Weights of a small mixture-of-experts language model, trained from scratch on English Wikipedia.
Size: 9 layers, width 256, vocabulary 16384, 34.8M parameters.
Below are experts of layer 5 (counted from 0) of a mixture-of-experts language model. Rows are named router (the router's row for the expert), gate (a neuron's input weights, with its number), up (a neuron's input weights, with its number), down (a neuron's output weights, with its number) and show model dimensions 128-191. Each number is 50 + 10 x the weight over its row's rms, rounded and kept within 0 to 99.
After each expert's rows: a language model's description of what the expert responds to; "mostly gets" lists some tokens that are sent to it at least half of the time. This comes from a sample of Wikipedia text that the model never trained on.

# expert 4
router:53 53 55 62 59 52 62 57 44 41 33 47 40 65 52 64 42 51 52 52 52 43 48 25 46 30 57 45 53 35 55 38 49 62 63 52 59 47 61 57 69 23 47 51 51 64 57 58 49 51 30 29 57 45 38 69 53 43 47 46 49 27 38 40
gate4:41 38 68 54 57 51 58 47 45 49 48 61 49 36 48 36 38 53 38 55 50 51 53 54 58 42 49 47 46 68 43 42 55 60 40 37 49 62 64 66 40 53 62 39 56 44 40 49 43 58 49 48 76 31 72 48 52 62 70 56 48 45 53 79
up4:43 49 61 51 40 49 58 56 60 53 41 58 49 50 41 58 53 49 49 52 47 62 41 44 60 48 58 38 68 41 59 53 51 58 47 43 66 45 33 63 59 41 58 54 49 45 71 57 49 50 59 47 45 52 69 73 41 51 30 41 54 52 56 50
down4:68 64 50 52 37 52 64 57 63 39 60 64 39 58 61 40 61 51 45 41 54 64 38 46 70 69 53 34 38 37 53 50 39 46 40 59 48 47 48 61 61 44 56 70 47 40 46 54 48 55 49 33 67 38 61 64 55 53 51 42 34 60 54 66
Description: Indefinite article phrases. The article a or an after copulas and appositive commas, as in was a, as a, (band), a, plus starts of song and album titles in track listings.
mostly gets: " | \"", " was a", "), a", "\" (Japanese: ", " into a", ", a"

# expert 0
router:44 39 40 57 36 47 42 55 45 36 55 46 60 60 47 55 42 52 57 60 53 49 40 48 41 60 49 58 62 43 60 57 43 53 57 41 53 50 36 64 52 48 35 49 41 50 59 59 46 36 58 40 19 57 52 66 47 43 62 63 47 34 36 54
gate4:38 60 28 57 47 37 55 53 51 58 59 66 50 38 58 58 55 42 70 49 52 57 37 72 31 69 54 31 36 51 42 58 51 55 65 48 48 54 37 55 50 51 44 55 45 61 42 46 63 50 47 47 39 38 47 53 44 33 48 60 50 56 50 52
up4:53 57 33 51 47 69 39 60 46 52 37 40 42 32 50 57 59 41 58 47 57 62 65 55 42 52 37 53 39 56 51 62 50 46 48 41 54 66 55 60 47 43 57 42 40 48 40 43 45 50 68 35 42 66 48 43 56 41 50 45 45 30 50 55
down4:75 51 44 62 51 55 65 49 41 49 53 40 63 47 71 41 44 42 40 50 51 50 53 45 46 31 54 58 41 56 48 59 45 60 57 60 49 44 62 58 42 38 68 41 40 60 57 42 48 56 36 51 50 49 60 53 52 65 55 48 40 27 41 61
Description: Surname word pieces. Middle and ending pieces of personal names, mostly surnames in rosters and credits, such as oy in Loyer, ack in Hacker, and ley.
mostly gets: "′", " Alex", " McG", " Jimmy", "oy", "enny"

# expert 5
router:52 45 55 50 47 48 43 51 44 50 58 61 50 34 45 40 48 70 54 43 46 66 80 43 44 44 50 56 49 46 53 53 41 48 42 76 47 63 55 58 53 61 62 53 44 48 56 43 65 37 52 56 70 62 61 40 55 47 57 56 49 47 52 42
gate4:55 39 45 49 45 55 53 39 49 63 40 69 50 38 56 50 65 50 45 40 51 58 45 72 42 60 49 55 64 58 56 42 49 46 42 53 48 41 47 58 49 51 56 39 31 47 59 60 42 53 43 42 65 59 68 53 38 49 37 24 42 63 59 67
up4:47 53 60 41 47 40 58 46 43 55 50 39 41 54 57 44 52 72 44 43 42 61 43 46 50 53 63 36 49 38 41 38 53 31 59 49 68 52 44 66 63 50 51 43 34 50 45 65 42 57 39 21 42 54 47 44 48 42 56 52 54 45 64 50
down4:50 51 45 47 51 42 69 53 57 67 56 64 40 52 29 47 47 45 56 60 49 54 56 64 45 35 55 54 43 45 42 55 32 41 40 35 47 62 45 54 45 52 32 43 33 55 39 59 44 37 53 45 53 64 60 33 45 46 43 38 42 48 62 61
Description: Digits and modal verbs. First digits of years and numbers in lists and tables, such as 1(994), 2(020), 89; also modal verbs like could, would, must.
mostly gets: " could", " would", " used to", " able to", " will", " does not"

# expert 3
router:58 50 53 42 53 45 57 16 59 52 44 45 65 33 49 39 72 37 43 37 57 58 62 64 46 53 55 63 55 73 58 35 59 41 38 71 59 54 35 41 48 64 64 61 61 45 43 38 46 55 42 37 43 45 33 50 53 48 49 48 54 40 51 63
gate4:67 62 62 61 42 50 52 47 44 45 52 54 58 58 55 32 61 33 54 63 55 36 60 51 50 46 38 64 47 52 46 42 44 60 41 57 54 48 62 47 43 61 49 34 53 52 56 50 49 36 64 40 43 49 45 38 45 39 57 54 52 60 46 45
up4:53 44 42 49 32 40 43 46 54 37 51 65 35 38 45 45 65 55 43 41 38 51 52 47 57 61 72 51 41 45 63 59 29 44 43 48 46 47 72 44 51 49 60 49 64 50 51 54 43 45 61 49 33 47 55 37 39 56 50 44 42 56 50 56
down4:56 38 45 52 38 52 63 54 55 49 37 40 36 52 63 63 50 48 32 59 62 52 32 48 54 51 55 51 34 55 43 53 59 40 39 51 47 44 53 44 57 49 51 58 53 40 65 64 48 45 51 50 45 44 59 53 36 33 72 40 35 60 56 51
Description: Institution and treaty words. Political and military nouns and their word-final pieces, such as Treat(y), battle, Commission, Parliament, Delim(itation), often followed by "of the".
mostly gets: " agreement", " Commission", " command", " battle", " Battle", " Buddh"

# expert 11
router:28 43 57 45 59 45 46 40 56 61 39 39 64 50 56 54 51 32 53 51 42 53 48 59 42 55 61 28 41 63 64 60 70 62 53 46 43 56 51 26 49 45 31 66 44 32 53 49 71 48 70 63 64 59 37 34 51 50 48 54 63 51 47 55
gate27:86 40 52 48 55 63 63 50 57 56 45 53 29 50 51 55 39 63 44 55 52 51 44 50 44 58 62 36 39 43 51 55 53 38 66 43 64 59 47 48 47 48 29 67 32 54 44 55 36 54 57 46 47 62 35 39 68 41 45 50 48 60 31 56
up27:60 62 46 38 61 47 53 29 69 52 54 34 37 59 52 42 68 57 56 61 51 50 55 58 59 50 59 63 51 56 45 58 58 41 53 58 48 71 61 52 49 51 58 50 33 54 58 39 41 52 62 48 39 61 59 49 43 59 44 57 32 45 33 60
down27:48 45 51 62 46 45 52 44 47 33 48 43 51 48 60 73 62 50 29 51 43 73 52 46 53 57 49 47 45 55 45 64 56 37 58 63 38 39 46 34 42 62 43 48 59 50 60 46 62 54 41 64 41 56 43 56 49 40 64 60 35 56 54 58
Description: Taxonomy name endings. Species and genus articles, especially Latin name endings and taxobox fields, such as (stonefl)ies, Chord(ata), -idae, -ensis, and "species".
mostly gets: " species", "idae", "ensis", "ary School", "aceae", " in the family"

# expert 2
router:57 70 76 56 30 60 51 40 32 44 57 51 33 56 52 34 61 63 49 31 59 39 43 45 62 54 64 47 42 39 59 60 49 53 56 55 68 51 79 57 54 56 39 49 47 43 75 66 65 53 58 44 58 52 46 49 43 43 48 57 38 58 43 50
gate4:56 58 65 48 45 45 63 61 37 60 34 56 58 57 62 42 56 38 59 44 61 54 41 40 43 41 42 24 46 41 50 56 37 41 52 44 53 62 59 48 32 66 39 41 59 60 53 48 65 64 63 34 62 64 46 52 31 56 53 38 60 42 44 41
up4:43 56 56 43 58 45 54 48 46 64 42 56 50 38 55 45 55 39 35 53 44 69 31 44 43 44 55 45 31 57 48 49 52 61 42 55 69 23 48 45 53 50 45 61 49 33 40 44 57 43 59 43 58 34 55 48 49 55 48 52 61 58 55 46
down4:44 31 46 51 67 52 55 36 50 54 69 56 50 65 62 50 37 65 51 55 38 43 48 54 48 45 28 49 47 46 79 29 42 45 44 67 51 45 40 52 50 56 65 59 41 48 63 44 50 41 41 57 49 43 39 56 54 55 50 47 34 43 59 42
Description: Biography and stats scaffolding. Line breaks, list and table markup, and biography phrases like He was, his, for their, and stat abbreviations such as MPG or RBIs in sports articles.
mostly gets: " He was", " She was", "IA", "| US", ", he was", " local"

# expert 7
router:46 46 40 44 34 50 49 68 52 64 39 49 67 50 55 59 48 39 49 70 59 48 32 47 48 51 20 44 40 71 55 37 53 49 53 24 53 31 44 52 48 66 57 56 60 38 47 34 58 54 46 52 54 56 46 45 62 62 61 53 55 60 52 26
gate27:46 43 58 57 52 65 66 64 46 47 48 31 50 51 64 73 45 56 66 65 66 52 62 54 53 52 48 35 55 47 57 54 37 41 41 57 40 55 46 53 53 60 54 48 63 59 42 50 57 41 80 48 54 57 57 40 37 52 48 66 30 57 58 45
up27:39 58 59 53 35 54 58 54 65 41 49 40 54 53 61 41 46 60 59 64 53 44 48 53 54 60 52 52 55 59 54 64 37 43 43 69 53 61 49 41 53 45 55 57 48 56 58 38 59 80 55 43 46 46 60 34 52 40 64 68 40 58 27 40
down27:50 37 45 69 39 54 50 57 46 63 57 43 44 46 46 54 57 49 29 54 46 53 56 36 35 40 38 58 65 40 47 61 43 47 41 38 37 63 68 56 55 58 64 39 53 57 42 45 65 41 64 36 52 63 33 54 32 50 18 58 28 39 59 61
Description: Section headers and table markup. Wiki heading markers and table syntax, such as closing == after Villages or Schools, ===, |---|, and line breaks in lists.
mostly gets: " ==", " ===", "==See also==", "|---|---|---|---|---|---|", "- Country:", "==History=="

# expert 12
router:44 67 38 45 52 52 59 64 54 51 70 58 60 59 52 61 52 63 61 54 50 50 49 62 38 45 50 34 55 50 34 53 55 57 44 61 32 47 44 48 50 46 75 30 50 57 38 41 37 55 65 61 45 45 53 59 48 49 24 46 50 54 45 60
gate4:63 48 38 62 44 51 47 37 62 57 43 41 59 40 36 54 58 49 58 33 39 54 45 46 55 43 38 43 53 37 57 53 34 37 51 63 69 54 50 40 52 54 30 34 34 47 60 37 52 57 57 29 66 48 58 51 61 45 60 44 49 50 54 45
up4:55 44 36 77 50 67 51 57 45 74 59 49 64 58 59 55 57 24 60 55 51 42 46 49 57 44 46 45 62 44 38 60 28 49 52 63 41 32 60 51 38 57 56 52 41 39 39 45 47 53 57 39 43 36 54 47 47 64 54 52 65 46 54 57
down4:41 55 37 47 58 38 62 44 49 53 43 64 48 45 51 48 65 54 55 42 40 60 43 55 48 62 53 51 54 50 38 54 50 61 62 55 51 35 46 51 31 59 51 45 42 35 31 61 42 49 48 35 65 43 32 59 40 64 53 37 43 50 35 42
Description: Function words and prefixes. Clause-starting words like because, how, that he, There, and pronouns he and she, plus word-initial pieces such as un-h(appy) and am(oral).
mostly gets: " because", " how", " what", " that he", " There", " that they"

# expert 10
router:55 59 69 32 57 57 46 33 62 53 48 45 37 27 50 58 39 75 41 42 43 45 56 57 53 41 36 59 51 60 67 61 43 51 53 53 51 45 49 51 47 59 47 49 59 44 47 54 55 52 57 46 71 63 55 52 41 52 52 43 37 25 54 59
gate27:54 37 68 37 54 59 47 40 64 52 36 36 43 39 44 31 41 52 68 38 61 58 73 48 51 45 62 43 49 55 39 52 53 59 41 32 42 50 42 54 56 56 23 37 55 41 59 50 43 50 54 36 68 31 46 36 50 52 35 47 58 49 46 33
up27:56 52 60 66 51 51 59 58 43 47 32 57 43 50 54 43 59 47 19 52 49 30 26 44 50 55 44 56 47 56 80 51 63 50 57 65 60 66 57 52 43 41 58 58 41 58 51 43 48 69 55 62 53 77 33 51 52 63 50 48 52 49 55 57
down27:47 36 51 46 58 54 50 38 49 27 59 53 23 33 48 38 35 49 50 53 77 51 59 52 63 71 78 57 61 45 49 59 54 43 59 44 48 51 60 44 55 47 41 51 38 71 32 51 57 47 61 26 42 73 66 47 49 60 48 63 40 53 45 64
Description: Digits in tables. Digits and number pieces in sports scores, attendance figures and election tables, such as 54,219 and 14–5, plus million, country names and -ić surnames.
mostly gets: " million", "ović", "; -", "ić", ", Germany", " | N/A"

# expert 6
router:52 60 37 58 53 53 41 42 54 29 38 50 43 53 38 47 53 43 31 69 45 45 42 62 69 51 59 55 71 38 26 46 58 50 28 70 62 44 58 47 38 59 60 59 53 62 43 35 40 55 38 56 58 43 63 38 54 49 60 41 34 40 55 55
gate4:53 69 45 41 44 48 64 44 59 48 36 60 46 47 68 50 42 40 49 59 48 77 44 32 61 49 48 49 43 59 47 54 66 49 56 34 49 47 37 38 43 45 44 40 30 53 34 67 59 56 64 49 46 45 58 69 62 62 46 63 47 45 50 64
up4:60 59 49 61 52 46 43 41 49 42 79 42 49 41 43 70 54 51 45 47 72 59 31 47 58 67 64 73 33 54 44 64 41 58 60 41 57 54 36 31 33 62 31 39 39 47 37 58 47 61 40 51 38 44 46 39 55 44 52 40 41 58 56 46
down4:42 62 62 42 59 53 49 27 39 40 52 40 61 54 43 64 57 55 40 49 36 73 39 44 61 67 54 60 44 52 60 63 45 51 64 34 54 50 47 35 46 59 53 35 50 63 37 59 57 56 37 46 44 54 35 51 39 61 56 66 57 36 39 54
Description: Verbs and their prepositions. Past-tense action verbs or their endings in narrative and biography, with prepositions like by, with and against, such as signed, brokered, diagnosed with.
mostly gets: " took", " against", " gave", " using", " wrote", " worked"

# expert 13
router:61 55 48 33 61 32 46 64 59 61 48 48 22 39 43 54 45 48 45 53 60 52 47 47 53 55 35 67 54 34 44 63 39 39 51 40 52 55 41 48 33 51 63 48 71 51 42 47 58 50 39 65 29 56 56 44 51 55 48 53 53 46 61 41
gate23:36 54 61 65 39 71 63 58 40 25 46 44 39 53 58 53 68 68 49 33 58 62 72 49 53 49 50 38 33 60 55 52 44 45 45 37 64 45 47 28 50 55 33 54 40 55 40 39 61 77 42 44 65 55 65 49 27 62 46 60 53 62 41 36
up23:41 50 39 55 32 42 25 56 53 51 47 48 48 61 49 47 63 45 54 40 40 44 50 58 78 63 36 46 45 52 58 37 52 65 46 48 58 42 63 49 66 57 58 51 46 55 40 41 57 55 57 48 57 53 65 47 43 38 66 51 48 44 67 41
down23:60 61 27 49 45 63 36 68 44 37 46 50 52 66 65 47 45 55 62 59 41 41 44 48 48 43 57 58 32 61 58 37 53 39 44 49 62 43 49 50 72 37 55 46 50 50 45 56 57 29 49 46 31 37 47 45 55 37 51 54 47 30 58 38
Description: Sentence-final periods and citations. Sentence-ending periods and closing quotes, plus periods in abbreviations and citations like Soc., Lt., and names such as "University of".
mostly gets: "\".", " University of", " Science", " at the University of", " Department of", "ics."